config = dict(
    hidden_size=256,
    hidden_act='tanh_gelu',
    lr_router=0.00182,
    num_attention_heads=3,
    head_dim=128,
    positions='learned',
    optimizer='soap_variant',
    lr_head=0.00692,
    decay_shape='linear',
    max_seq_len=512,
    dataset='wikipedia_en',
)
Below are experts of layer 8 (counted from 0) of a mixture-of-experts language model. Rows are named router (the router's row for the expert), up (a neuron's input weights, with its number), down (a neuron's output weights, with its number) and show model dimensions 0-63. Each number is 128 + 32 x the weight over its row's rms, rounded and kept within 0 to 255. Numbers have three digits each.
After each expert's rows: a language model's description of what the expert responds to. This comes from a sample of Wikipedia text that the model never trained on.

# expert 11
router:156115139139138136088154111098071152076119061181093097125158099104162166173128104146090171137146137136116146146123130106138153086130147130126126147109147056085081202105093089150159066174105144
up1:081130145143139087168145130110180109134179092142113092134126102097140158123140137148116176138131145134142141032111139109076153086117090108164119141122140189110149152115110142201134099133165168
down1:124139087172155126153078088128062204143141113103113130169203088125104165162182123147116107100163097169178103156133182139099165139068191105095153089113114091184149145107153142094170062105105170
up2:073078097149124122094213090167109141153157121177149133119131098118157148151113138091053113087132181067089113058164136091138108171145073173089070127180224098116135087139096137116167120117137108
down2:139135196150118095181106117098132142086074128110102075109153148177104135107125122159104138172135158147221104186090100113141069167179165181121172071139150096142151147162182104115184124138131170
up3:165175093124136160096120137157139133113167105108123125142138124125151127161127103138136166173111166176101111174120112160166135155123105083190148115045119070134123116209079167113127109161141117
down3:163141103124143146148115152153098088173089147145037117146111129114068147169051176132101119101151100114083104130132144150171152081105146075115102089173088143128085101113108144085113116154091183
up4:164136141170070082131116103088105143141141135197106109120081127174146124117196118106141112120179065172134113162160088094104075123095096095117116069107163095112142137112153164193090109164196118
down4:166163108150141146098139154084150090098153118131089166090105064192107173167176137078154088125141106096139132131123112117120108106167121134090122092094127064125120099124105052111097120118132081
up5:155124148114131129139166115119161122121111066093146101105176144143121095128148119180121184115168112136077128152056055104109076091100162160118137098091123125174098172138087064121129075159108188
down5:190134090153143138120141145132124093136156139133144130124076071177173160111150166195146086133072155129139112126162126105043128078124191078113053117105141116143180139131140151095190145147210145
up6:134132091176141094110117138166106095113134103201118146127167076074149169120165128147132103104153141124203123122156106145072155129122126145066131184154065175094104099117144213126188130125117105
down6:123162112164178118119087136200195174166073138150127133097177173107157122114121148115131120100107124138146099163075127080086133072160173111159131198162148153159126136119140149170108100146093117
up7:160141097075087122216151093090079130082092051134098161127111191118120120132163059163125147151121105096085127169147102149095147072120088175173127134141076081126056133117084182131110074151112126
down7:149092130121111092151094106177201092129107102141193095052099187107188097158140139126145139171151130160119123144099142131130112189165115129149154133122187155147106160115154106089110117168106097
up8:116137066123151105147107141123095134128139085155192143105124117102159160112093112110128087116156077131142154203095090120116137167063111107107119174106103127130112150130105125229159126139184153
down8:122144128130142121126125146138088110115143153084121167148162093140129113087142137112115176139064117100162179094132045116168157124071094106080139144129108156139122103120099123104139151096132122
up9:132115101104161121135195124129119186068126142148167178118118109212083123190066107118149108171173134144155102088145123138096129105155119175114076105144153086134130073132074122135159058144092108
down9:100093102116166126174104174101141121161133174143179081158160186142128121111145127143126110063136130203113126126160186156164189151043141087105116134115080095174103098087101172130081079102121183
up10:130170062149064169129115161165123147083111143124139101078104160116206084107112102150172159114111109212105101129067075108138069051166176150112112114131102173120118113172121159145111148137080167
down10:174137142104114102161083158109070118124166091098122107134167086113149099122165159123093191108136115200117124159108117107139103163178147115098118128162129189159165149118149086161089221149155137
up11:111148103141134065150121103071207151094145157134103097126114113104155152159167169174123159148141131124124126121137133147060165112076108109182165111096178136164096156094126122118130106139153101
down11:138066114142181122101153135064103144113116118106111089188119065132139064139132120105148174123195146111163177095107067150118127131152134134119148088123180066145103080171101102132091129168099096
up12:114143075134178125127073115123093086082172136163087144146120162143095125121108109131100077130112113115154154115173145099154120096076146098100150135097162106107076165085184143087107123103128156
down12:100173121087143219132106086116097117111120181119113139135168126092182036124099099072118171150192126160119156160153135129120113134108157122175121124132085096177099104124086106113186100110166059
Description: Word-final pieces of foreign proper names and places, especially German and Italian, e.g. -burg, -berg, -er, -ini, -a, -en.

# expert 30
router:107097157165121123131155148132108139121078107170099114177146112117138177163191065107111150155157161166115137159127135110167184074111174065114125084101146105113126144155125067141133105173150151
up0:156117094128126091136133138127069095105132109083070086062125069188138119161104176181143143092115109062153174129162117104096089172118141158115166103106071105057147124134112186115146134104095137
down0:200133133182087050179105133166157162167138155075132115188161125164108133099120095119108107182150153141160035132143118104122085151156154136176143134165150116165178136102167156104199172156151086
up1:153174117126165123136096104083090102098146085135129164173203109111108147151188160096092153153126138132056106086119170108146138172112139120113110089081159177122185121124130166153132141105094169
down1:118103199109179204099126133124146120137170109085077070112109124212104095117161102117135104157093155105204166159163105080132097168135154141211076214148092063073183198170127119079095189128142098
up2:099067101144158135132137172089128063164163159159180124127094195096093091136173153157101168154115127157082129144140090042149135092114171081077155172115185134094155150096142115106107049100122092
down2:118112054116053119147167135154150137134120114124132127104104160114145109133116117146127078112091098164139156121126144189129196146123153168203124131131097149097122140152108082092183153180097143
up3:155210135101134130157112125120141144112096142160128100151152180125191099039122116147137049140100176156085147181144166143088126148099168082112132087100106119097129106077169097136183149145105106
down3:122125113084110124112119084231107134124118113151165168172154143148174142117128137134104097157150189080123151112148078127113148135137161139181119141099196149144133135076115160055111079125066141
up4:142135126102057156094075145139119105110098119163142085144181159106156150093114177159093157130124119142162101134149107159121142094188124135124132101098143153143154124078065141098122149120100189
down4:145145081095114098156099155167132148073153198122124109116115126156129141133093083130098157210140143082183140122117094143161132200135163171166098165150129141182157108087119139094076089126150106
up5:146160076168102116192165176095194097102084125135116080112137134104080114127144138090164131141151122094126107131124124083147156168151106137128133064164102158129131157102126110081145119086114140
down5:145115130132136144099170078170071123158178146046166140179106111112175133144132135195106110123119125164130103136117118171062145076202141124154096193156154085136118119114153188158143129169185068
up6:099173186140135115162166143157137180112113059153104192156155124140124123138179107164074118142164119156082134151158106136129128125133158094118077102085187128178074100135081108145101143129153103
down6:148071100122130171138148127092118074093153137119185111113166122090212135126134123119168184121133158174111131105103186203118164132124143119104190123191187150144110093106085135123081101185176155
up7:132090149139138116165129123155119101154108121125104183103157148137110151112143163123164111133154097120092110188129105095162144102114074141139108146184137071107168167113150178130182103142153182
down7:108096125124115116113201203077115164102139125106163128185138099148114110111117151050107066135129142130161118135109170110049118118156133141126154154116178131185145128133152167130129096086158126
up8:117132119048155101151172141110060085117084174116130083158169104119114136188111054139150157122101145175167160083159102103120170054142115130109119087200118168144131159181208147114139162172098145
down8:117116095064158148111156083059143130108095076145122171096111164105100102163167168147089135099108151131084143136154158201154142120150145146125205134123147139138110076147148109136106124131140077
up9:134136157128120170105114166128122134151159066123138103085127190147098183065161126122102139110108160193110101124111192116126111082142145100133160121117109124104171127172120111076115180138147128
down9:122114202139198169147131114115202098086088153097122160127111114125135135109162118123156134129151137099106155093114163174109177099153155114156177103106099114111118131119160075126183061099130083
up10:163131100134158147141133108163134072111105097093146123135070148142110104114131102118206154111130090145188147122121153113134168117187125211082151196145067118120136135117109090151144159136109140
down10:138151144162131086121149082088148159136082126127113141101177156131170127137132131176180091147154124109069069080129099104095077154104158111140153079103141113097159165171127147160121123168142118
up11:159088141125084104184191091135126116119098160124156139127110100117177150099112115076145164105138107099085165133184116097178140135152145133108131168151134175111127128080105163112101227126102092
down11:087126093164116129073066120173113171081096183104119193070121129147118127134126165173156162128095145135126128079108110128100121135150096163121170119086132049113082181126187129113126146113122155
Description: Prepositions in, on, at, by, during, after, especially in before dates and places, like in June 2023, in Detroit.

# expert 27
router:133119111159121190114146133147087156108102073191116109152119104099123152141145090103093121165164120132149154176181143089148158101138161072145135123124184062099110184124091108160184091159126184
up1:085117084143117158146178125108132175145121153064136117136147114090175150125077176159161090116142168162138176086140068219121096147054154081177168096070102121160156175171149106137087148141163134
down1:186159181112124162078094121094107164136164169145112152126156148128110115098184146119120067136162121110162105124117109122131076092182089158150106117166146105062099135118127122087164170132120109
up2:111109122143148119089141096112111103095135120168199092102133156135163128192118122140120157095126204125111145138126159004147136108095147147114057135164191164150126153122120157135147165091100138
down2:125175149106038179109167171115134188175158135117132114163140103126124175148152112129097152122139086113036109148126169190127080093131146079179188099049121103136080112134127156111131104159146131
up3:139142132139122139149135145107079097121100109136161170158120090112138184138158128108106064143073049153115155126117147142128131153147115124076166140142167139107136135091066138131121133175092131
down3:147127121174176168149139147126118056146145157081127120142111118186132197129107152143193154117141122147126092134122104101128146156098159032118122117161158179160142144144123209144169114117157131
up4:151102144153107072143137122131095090129183105170099157109151158130116140154151137174085134071115098089114142102165136060155147157145127172064106156135115097081133155131134118110070107187128143
down4:139130171176190133114123147168143175166068122140115115121190105152091112145127126163154163129088143133150100123120099121154151101155137121198144076141133104160068155097094170173129193083200147
up5:140174103120144120140157167113125145199053121154102132137173105120161128118113124093120107199119065121147164085128074074108130126111123069128113130076126144074159196147142111171175145170092084
down5:093157059092138153074124156083140101117166125137102129170114110120093107099113112164188153116148066162148092126118172114163134096137143155143107119133087172150121126118120080184170119123127100
up6:123115162150169073159118198136155189122129103077160062173112139160071088152189174112167132147096096142143072090119107068164090115085116095122133133037185140157091138139103102146123148118149131
down6:132176197149137109163165123134116165140082114144119136099079199096121197142101137155142134087159205092111167075054174074175126136145148196124152121156071116150164147131107126095171074134091093
up7:142132101058100159105146132114175119150080179167086115107134106134159123136125118131164136097164079107132146147133121214068073118145138113128174114097155140149168100072105106108138079094146093
down7:093114131110081091103118099170127049097173116051134132122042094138148114166153138066098103153120210130135104140162056116158161107135056193114172088143168116161098174147118127138113126118082174
up8:141150115163173077105119082172110073096124122129139057147175153137096149116120141133163161129076172148185092171139181103151129169122152127088069133152084138168107147122127105106109166140092140
down8:124164122106125180127148103095202129115110094083157165131151132133137146184092125113084093102126052073138169077091119203143129102062098089138126106110132139125162110119118126150120140109208098
up9:120129183141104160132134106069049086170161178136139144134168141173139156102114192152132092141147199162188113150122160125121144114131153148094126181166069083154127112159131152090126134081149130
down9:129137131120117130145125133073187173068097129114173076145114090136122132131152115104150194089092167088125160123086093143133164130101160168154143127140079170177109139163084117115125177151096151
up10:169111047151100099137151176075140200167065142128164138119153178124184154134150199153093145132156150159143169167081135152135071133104166196097126166024139112092177127133165159146167158092148121
down10:143130107083150073130119136086175093116053108116140095110164119149094108164142087166133081126063104127141106147104136103147111155116126194133112113176113085177104056064127124083106149103096142
up11:094132147136125121112073088145118132131094149099068146163116140153110121121196131104163146139130142144158113120108143112133161128142146134145174175101103077103126151119126171131135165150141135
down11:112091126142161154114185116064142107146150161142111107130121132095103072139157130158108109157096143108164119095156173166127165147160133158174142136133182136177135157123128094120180122161108130
up12:206103157146151088090098144102128133141161128113080176140186167173051053172108108125138164183170120180125104171127109134147108094132124115179103157150171012068175159116103207121132107118123163
down12:086113155124090147141147201114157130134133138067160090181130088107087155110156100155112081130115124105148146116112165096156149173129121134094144139113104192122105108151153052075138138125122079
Description: Coordinating conjunctions linking list items or names, mostly "and", also or, &, but, vs., et, e.g. "Labour and Welfare".

# expert 12
router:119090163143132168085132164095042144091113116168103082164123122088171144171132132126070175139159127154125165157136150101154163074155159114135113137120149065099102191127128090155149082195132175
up0:153125163140115124123132165181102181080143146131187151089158084172072184187146118084111142117096119155162141110144150092061123107096148170117098116139072170102124145136122127185134080082067144
down0:154094135171123183098136144130189144136137117058181066112155086146133089103108169073097115165143126140123144137118132132130162162116158086125138114143140119149122123185160121099100112139116102
up1:124055148152135101177112081103139130146106177132159129162105153111145154121107177135131145136164191102124128123112112100182082096124130105087177115084140140098113136090128102127106096111162082
down1:144105109145131135160177162138076101099186076108148105177132161149122119127164136176152106180093136163116113141165152143152137131093165120096066104149114126146125179153138152142133113111115040
up2:131106189103093135130111170097089209154056144093104099146127119157125100086181118114146138128126196156109131169114060104116050115149112149076155103135125168087079167113177151178163106133125117
down2:171146154185092139038115131159187107139169165133104120145116096163093075118143119173060128152139113138084136097112126162124201079114129069085135075109140093162089101156160110098198150134108109
up3:122160144159138166148114184143154090053146105122105175124096120093083184143140141167123097104138181186082168122176166131166154051145099145104117087118156106155105111156095084150149152173102137
down3:132080153182117115131092086199112128093137141192093097151121122138123150127149116142077161126111159058134169162122111092141072128127111092139135156173109085189135090146129102139154132145148116
up4:129164163174052149124127132132132134154134107145134117172193049047171130150160136127135181115123165136091161178135115137109145099129105158123117069086107136081152123151106094147128128158110139
down4:172062101160143131131162104058148114133136104130155170134110072125128113136094118143139113125133117115088111085179089123148130156129148106171166103172105125131126165116114131109171123115104182
up5:118102174145134147109116137178212173153157122116104194110188111082224175154117099171126143106167170085120101144075065144134144095117096163080144110131159125133095146102143133099146128148109142
down5:089163060167122145115185066122174120130163080142128134172094150108177146130203094122115173085176124192128158117150141103153116080077140136077087166123065078164121123163151144152158137083131106
up6:083096074164095102120138090129110093127134118147126134149130128121147159158108136140145093140108099151132120119131112182102138156147160062085145094132137137117107116132121151101075091106115107
down6:140103096061123160136080154091123185104176100107133122126141153143104144159119136163136078097084132115059147130178108146175145123137128062139124106167141115172143150088129161050151124103201142
up7:130176122178155078125179115161124068126193106147132089077186163137086089144111088095127146125118121137122130143099103185109157074154106128166140088140129066114152190122119145200131136145133166
down7:178134139124160161118128150097052149140120107197075117152115131114126157130165190116127149093115116133079105122115168109142111147122104128036130193083123135109141078128132094132104161117109168
up8:156159149095079170090176121122065119145136075153139127125141172120107158130144111164062151160118143138116105071161115119128193095126126153056141110143131101155161105092133140136106181151152177
down8:121125080193163144135107127085072126091116164131129123107125155115138149094124105174131123118115129111137152138066052129175102160156114112098133065207170097143131110145082134113122107114116161
up9:093117110044127143161110106170114105139154127091057137109116114131143097117117128150075081060138179131137108121125159076128203120101170134072172152150074046191108148163128165112076056108120061
down9:103141173117107235128109175083093149189146123082115197123137160134072145160132137149125115110165080141229117107142116191119099119126154072182067112137113127091137116131133099153138192107154165
up10:132153095137110132159167132123145077096142160144152101098127083139065122100152098170133136135134110124136111155106120115121113108131126160163163103156135160089188123081172178146166187102113124
down10:116155096082124153133149171173067085148118124172086086111150134136136191124135109117161107147123162092211140171140164124095096137162144174111130117078097130166136132160185130109108127142097130
up11:094091115150186109104120157127125170159161135166104126124162127190172108123208096130103149112143154127121168067153159139133127129143144155098123151112117118146103129123143150206130178112101117
down11:144178097143144113130096094115089104073123149143197151152108182082135116172093161183196147130150141154113126128155122123155188177168095152109107096088123093084083070105128124176116134140098177
Description: Sentence-opening words after a period, such as It, The, There, he, it, and years that end a sentence, such as 2012.

# expert 32
router:133119096156098153104154141113116152102151114175093151133121090102196113131148131138091185177164113147097173183127188099161143111120163083106122128064188069061093128144156117150105068157116172
up0:116148106157168148141162111103143153059059086131161155213119231072090070178137131126164124112079146135127112119153124098105160133150174113124114107144156095135120101139129129146098199137132177
down0:129142111101159167112143114135116149161104145138121112117159111153132138149195062157079094163194172090141173094168129064110112151156108144156130146123135198042127116144050168127139156109140108
up1:126127128137151144115094108169165160195099136150105073075167139156156072129147100106122126195165104122156120143110096137136175074171109115097103166139127086110108126120177196144130110122090124
down1:088140162118153142091108088175125185110147173098141102129132114163106142139091143124098144123077124083146115132102165109138121136100128102151074159128217111161098085128123064156113151120157157
up2:138138168079092186132150103148113082132112070139127122154084108072129064206105164084182143183131134133100121134111175109150145153129120097171179151077145102089153147154171086111156160125138143
down2:165107116145128171146146143174074140110148132084146029189225131094153037192147132121127116123083115160145188100114203154143194102116174147124116128041090141104157078146139163158110118158131130
up3:140116109132085181087153136122109187151076081163172113202120102119089108132085172100152174182170173120099173167141072149083125085169139104096130133114093113115103140120103195160129069094101191
down3:110137191128059145148189184158064100183114124121132197186162200096184131116143153077087081082073109205109126102148118140154128082114141139101095117126077088112047125166083115126111200153116056
up4:122155081073134132139187116136072176124087108112121158149122107173107134048082112075084140112116128148105085137153146123113161094111106137084073124140095171131109061087142176205080098167072135
down4:155152115127136105150079139112108122086116106170064146160139122111146110137173149141149116113149120177124104131113105188095119123133143112137176132083158145110184150134119168115138122067107118
up5:165116166111172164122139118149118140104091075080092116170128165135117120205053142163144108159170124102132073129115170109094092071100099073156116071098185160105086123035152145098111131153147174
down5:123127126142138116142140046130142153089144170126131056108148122126090138133125098130111126079199115158169117124158131118137131144103181116116087188150164098128147140098171135120177156085135086
up6:203153131113161151144058177140091158190147127170128137129083161171132108156175118088133102085133083149148101158128178123091131176131196101096150094089120141102115102161144080085105114121124170
down6:059083116118088153140133099197102078120154179103162112134101106150071140127131114116102191132129139099093047056134102121118142110073130114119102101168070129058087157116089141144158136141217154
up7:111119136102130175146138142113172164178094087112143171094125146128126098157163145106174167158098158134123125175158126131120109079086090127184120108104162109134117154112097115090096111149056108
down7:114088149101126137170120099135144095123055153087088128096167091118079152103153130199184092135104157132105131085144071149103144209115178063123137138159094111110080152128143139079136110168107037
up8:146086065165164110135097139088135106152112104152127165138106143127139145104114094130119113179178165116132110064105134178172161146097129178115144132131138169100123129152173094157132139102083178
down8:171146192142124116188069151108067139144113166129141117119122123174116111167160164136137120115157119158164082162140129098109081041102128112139100094118203181123095111116101117165143119131144124
up9:098099094154128120056137185091138123136142116168119094065096173099104134035149070161120146105165088099092065123129082150211127118085120120129127169177120130143139153134118123156110132074127169
down9:162106129158150145078158151114120137159145076075113154127074143101102151081116170131110163113057138101100118122090086140191083126131101128138187136085100164086103213158107140192142096118131104
up10:102193109077130094140145098132156108159080093152148176114148096198156164127154137112117098117177130063090097112136120127135141148108147096122065140092100112147171109077136105148149175132225161
down10:018162123164161149133185184138160074079128079104071160072086132133116169130184111124130158132117092140154117150133083094172092089186153200091133107155080064169117205120119141128109150142111091
up11:132088132177145109145149143128123164106109145208159111110173156164184065112154171125139086095067137082154111148131127085120176134101120119147168076164095163078132193218071142152145102111115184
down11:184151101155161154147083143130113106085133072116150131128152135094185154128164149174155109181120084098117165104159159143101056131120131199130054147142109158102127104149131088112142109077124189
Description: Middle stem pieces of technical words in biology and science text, such as struct, vent, ect, stat, olog, manufact.

# expert 43
router:126090120148052203101146179109087148075127058135130107170148106080154145140150091139122148153153114136090144152104118123118146095131212094100155155133145030091094200115093084143185088173175155
up1:084157191071146162099123089171105118122166132136174122146134129137093089152166136085093108130138167110138199098061155136137162101179146146089170127129139094145104090171105161195156167152129089
down1:083111116164174125133205131129116122153127080102122123104098155123170190105189175124104167133102156136200141163179099091140135167141141102049133129138131218122116176117118091139148071060083160
up2:188068147149072145182191150107158108104079155182108118128161132119131103145144135137124096167138102122188105110168138086094144182179182099133123168113089067181143153123166157138119128135040128
down2:126184180171131104152063104125133173151077158140129110103176126173092086178154124125141105106142155161162088148137116097099057173129140145164111123129108122124065131125099104135098174110124102
up3:057129135082091106077157049109075139130148120121069149107142147180126167211144036121106132138120102089100116130124115156062118146145127135087116113087054168153180138128117155129100132137149105
down3:107137171094084140150112152154158154108144073077147141095041090070106124130123149181152177028105139064153116085178087135145182126157155122149148097124143160127045127096130149124160089145104111
up4:137070124180068117106095101073155150154134151092088159110092151159144131127125164137098110174117114155201160143132107109121107126139141133080123179129099197099112132099153122089154109107153163
down4:136129149102117119064147138150104108093164106058173179087150122097144111178177121155120212099121087095085183082102065069122149106139105148128115123110083164167116083108134118156120121155069079
up5:102169117127162141125134113149129109166133193205084114097110149126056171183149111167201148163115074110151053145107171113123166149137131142117171105102097137133135121160113113180123075139094159
down5:097145163102118161101129105137122077095159150179164151088059168126145153046062109110091104152138120154150100106125175148090109146175112131071102137158165175105158152160116134125106141115089104
up6:113126143122092160101113106135155088078117175150101121106124164113091135081110123128131176196139112174144113102120138067078085138187143147159118132096139126081084151141104095143125185117152088
down6:148149085138135189112147115082114090172162151079099114102169147102206168104113076055094070088098138115118126111097166080109095141153172129137064107085111123153089133112131121189075104193102145
up7:159138115162089118106123166104148136136194129200071136087135120184114078102091089110075121136111120110067144130140161189157158110117175095135140063173131156097115150138113148135139077128089080
down7:130133128159139136111115143198118189149153089112151142108115138099170084189206177143134070140103082100138168156157135137121179112136086133051126177172067141106114120113206095131070204101133097
up8:095085115135094091120164194166110117093052113162142158140149175103112114078120127140129152147151136128150047204089129144097087116121129150114145085114118164131153095106141146195112127082103073
down8:154146147140162143087138134151133148148148140106161185102150078126126121139122142120138144140108122104127106146097119163122132100174021132174101146097109113159069154146114119173157124136119066
up9:138113086071107176121086112126166136116201153131124093142121074165099129126129164132162133112153122094114131135173086091135142098048163136103065086127103115110163070132167109129126119132160168
down9:141191178180083149109122114130148120121132161103108203119166132015115148187104164139096161138102164206150109160146137118210125165119133105096138128093187138152151194109122093168140132144139177
up10:165206081171131149109117091099098167120087111130195164127167091098099125151114165151113127134116155163162090104123103117134157148044124137166147079170115101099132040112142061127145174134124127
down10:164128105101176119188131120114146080106144105104143135087139147101149141089112129133113130156115147147161117120099120151118170095123130138156114102162092168115199124172159139077102147118132137
up11:155123191087150134121136126131106141122087099093201090152119059161129136089141144103074169124149118150108118051134134136172098074106128136116039116104163101080148131120156127210130192120135144
down11:119217129097064171090133166112119117131140119099105161021125138156145149130066090097110094114153155099137100106130101158143091132139119136072154182147130137120151072164062108120092096148133149
up12:118125160198209128100133166127089141068155115121117130117125114081109150093157133058166118107103109077158117247139068139101166163124159104152109120109188133078089136103083105136197056096139139
down12:117136157099147079201037088151150102097129136061120170148103143197136183173151125134121147147143180165083123132070124170132093030118082148097160122114098077164138189089071090142147152139046145
Description: Closing punctuation such as commas, parentheses, quotes and brackets, and == or === closing section headings, e.g. "Uses==", "[that]".

# expert 25
router:113089077167083125070129143059137136092107076136085110120143140145171135163194130106130112169146126133119183159138158098193139106102144062099180081124200097092049145102127098135112108153146165
up1:163120149117139126122138115120102151096142132153122158114154097109100129114117100123100128140109093185170104162111115160152112083100176103148149083166113165039158125106160084113104119144136123
down1:144095162087136162106155102127111100118141147154076150136109132123105162129161129165090163109178078092125114140178125111172186169124072098146111110150141096127174094170143129180151130132129132
up2:135104157102102096184057147085142135134136096144141143130110149144068090103158109126154117136147137132233158096121143129153170162088140170105091144104172162160180148131153103136097107164118104
down2:077109107154110074104088116088073095128165144116156199120124106111098089112152116142111101136200186161113149067094106116150153149179127130136127135115167074155075147161161136138177119157171119
up3:140134096080090127180121135085144102143110128211142106137144081224122163173145139093116119152176109177108100146092156130150128080141125093163150100075117151153150104128120174151157113140110173
down3:182142143100157217094165166111140061172107120091098116158123143150185166118098107119151169129115104157121140100147150085093141126056137134106121146119124072114172125091100165160087144148131132
up4:107090185099213182130088151153176197148094148054159128148152122076137106188120148103136125115144127158133160133164143159054114126154171130181185117154173140100117111098173156139155111138130097
down4:106148148135116153118147196091129122119087168151127124101159094132149129115125130119127179225161033112139147208119145089101164055085083129138068150130120112119110135148149179164132142134121237
up5:172061150145133084091099088120170207104128116168115095141138044135089135189117150162104100079082134179189124135151162101068138136106146089079137145139128181057107120164131114158120094121094116
down5:111178139111117153093059109163094144137138151124153161199141115099139166162155168126167169149131159096133077189155134163109134064118128099119113125137097181150143152158218122144131175148147143
up6:117097084153144140139113126121125138119103162106160068112155113066177153140181113140118145117105129149092125085115128108126144158103117077109099104147127108151072114088086129116046119157171173
down6:098074133176110078072150101111105190080189158119138086143164090113129103178128108183106091122104117127148154102095160127039151145140108162147133174097151143096186124144154085092087170099154159
up7:191055152090129085088130104078156125177105118101119074085120150094068163132162138114134103143108124140142198153154105133102142150167158095144099094109111136017134172115144158151126132080126145
down7:062120175120036081173140098113116152084156112149107147100171081118113110181132130117160133101173125109112102060101182149103171132103071126144105114109091125148154121194158137105076119168138142
up8:082116124109114142109155141116174075122187133167122122132161130137114133108158099146140203128172095120112108146094125155102114107128151132166122128137092142126129166129170136147156086109135141
down8:128082110110125172157130187016155105097067089171133114094161105162127156123156166172164087118121124092118192181103119060070144157139118127113093076138167107168150145114104159151074109097083091
up9:068156101168093173208164126129177132192111135168130135153085141092190127125138107130077081157145101116087113112125113116107123074095136049111089151126115150200155083139102124096113154133134114
down9:104134113029091151148130124168120149049132130168100083101086145139109141143128147158054177163076162191157160045160045133107152112127088133136130165089176139099114156107121118143144092135090117
up10:136108138209162121165092097156121111137108128155085092166119095067123112175104140155095128102132128145120109095102126122180097179114093196126104063117167170107110128163112116136097138114096163
down10:141085123142094115066176135138086129119114194231109138172096155117123069154095112100128116105149109114142138062149140110183110075154163105131128135155088132119174132151163174203134148139105152
up11:191091148100154146136120151148066156155125168159147179084187094133155136145069165136120168194139116111134141180113126091140128193159110129107103146162124082134099130117084167098157142093097149
down11:117116115138100205135166209125134085130120146131167151146151161123139091122135059129127132085195130186182110124094146088127111120044163116140079098112088124174108091160145112118165135131081095
up12:124141145092133175187164134140046086096165159122110129135134138074120081100163096141115119059125159146111129169140109086135208142147144133148151126119149142191073083093104107097086121178195098
down12:129107130148062114176070174095148153103115173182077180069096134160087087204124158108168147146150152107158151125140086107123146080101107083111122093146163129115134110185095211123167085127108123
Description: Capital letters and letter pairs inside abbreviations and codes, such as PPV, BJP, WTA, LMU, SF.

# expert 34
router:118121110149131128122139144084148165088079103147126196138146124157157126139188118138100122151127154146096127201179103108173127109138173120153166101096223114095115111111092146132181112116144121
up1:095115093091206169038137206113100134097172083136119123115109161135131166129067135126073163100127137084151079136161078015064091091108117121157118140097156177150202140131092147090167161137115083
down1:159158105152138160146118077145097103128073167128120146152131125186109081156102093136164165123136120167188099107116209150114103199110087199143108126090110084153041075130171110107160075124087149
up2:099220100152128135129145156167157148142109117158179137123204128155112101140060118096118139181103080112161149150099095107117079119146187158165058136086172072165145180135132177061144169122130054
down2:136136218136095076135141101129156136131130078127095106117149130126132186128103095163143163159089137099159143126102156179109089115138093089086135124116145108072147112140114088190154145134115102
up3:133179087195088096122107171145107127109107141117105114107083186137144166136152160146120163105106122154134125139081142137124140114126105143114121181109074078158096115147047118126104198140097086
down3:070146116104078078095144103118118100088202146136120132146116098089126120164060078132132122187109151097093157097133185131116150149171134089156156141125115112139075111122115162138064048111122145
up4:083157145186079147130078135164132187127182102136133145116155141157145126071123098084144172133116182152146107105139145105119126122123086132091185125136106126172082087172148132134161157132197117
down4:163140119099110086138162074114122095104154120115105132116099165119117083120122128144062109128135153156099158106127158083056121199108159146128132081186147119050097183119097174146121143096103125
up5:170137090097119125168155094126120110130136067121145058153169056147153178161112095136166147121131133074124136157128152128124063105137141106169115146115094157120153166131143114196101089133137152
down5:102117118185121104180158157097117082110108037129099090168136103074111084104151142134102140085100168105167175166154117111131140124093161115106132160103097139146182128104148113103101166129108087
up6:091098137105123167123130075115069174128082116095111122057151116147108149128055139139131152072174160081139125133115101114123106086140151119171163132156121082136118133113079094114084127110167089
down6:116153109133179057106117167121079079099190193151145203174176153132148135196129130140146139140198099082101151181151084150156129168110086093104104139095182108124129099152117145113157128088150130
up7:161151086143095113119122082121065128102130123151165084103113176111155115085126106161091101140091191150164127155162194177090124095138069101161162136105134151109149055152171120114115133099116144
down7:107138171097137166097192131179178103125092093072143109144121118125086118134160109102124111162075129155146134102094115128167227178162071112060163114145121155170221139158102152163171100104129093
up8:132063106190152167111134107092174143167163134139148121102101125115175147155119079137129139190151141193170126114118177122093104185158073168121111155058179112117109097124159149174104094151136116
down8:151073090119086105167132138151123091109115110139184119173146159081100113116107103070150136089160129091129140116205047169149163096139143131166126092164119149101116176139185173130183130088204116
up9:141133105100133160128096136143156102161164121156180146129149157101193142116041133177133129179165096175123098113065067148070159105099149123140159124089133124136149157100123140119111143149166101
down9:175199126157193104140144128091093105106116149099049123123097100092115129129147111110171121096121142179094163132132197086151141160139132151133153145167176137137197129089101150104129121136103105
up10:143069127112186153118156191128118125136120093142110127119141184123113105119156137169166145138054136143137049091103148134102167125151110113100157132172116081125113188153133155117117090117122137
down10:158181145123163153063071121121187114112135135187150124105090105150093085172089127134163132108139120163123184121115101133090120164086132138205139106108143168166133145123155137148106121116110092
up11:135176100073110155111089139093109104166100120095133063068125120139154129108114151106162187145133093161055098096090172092109202089153125094163199069152122107138139075077089176075154126143143135
down11:109103133154130142114186101082127111064066130131186154159120109069136128132123117134082127112143224108163102134131126084158081163084107113093147126174135181174081100159089106131118157154130148
up12:184103121128090108119118082078149137125098106135103098177111061101084149107131162109112112102141146154090108134071092147130193104117147126109122149145169170126163072101111084093041138166098134
down12:146075108152136167094129132095164098100153125125174138130168114172117096188131067089128178127086143109188120161108176121161136142157089145111107145118110158107169117083105144149153154132193132
Description: Single initial letters or onsets of words and compound parts, like W, w, b, fl, Th: Luft-w-affe, band-w-idth, spaceflight.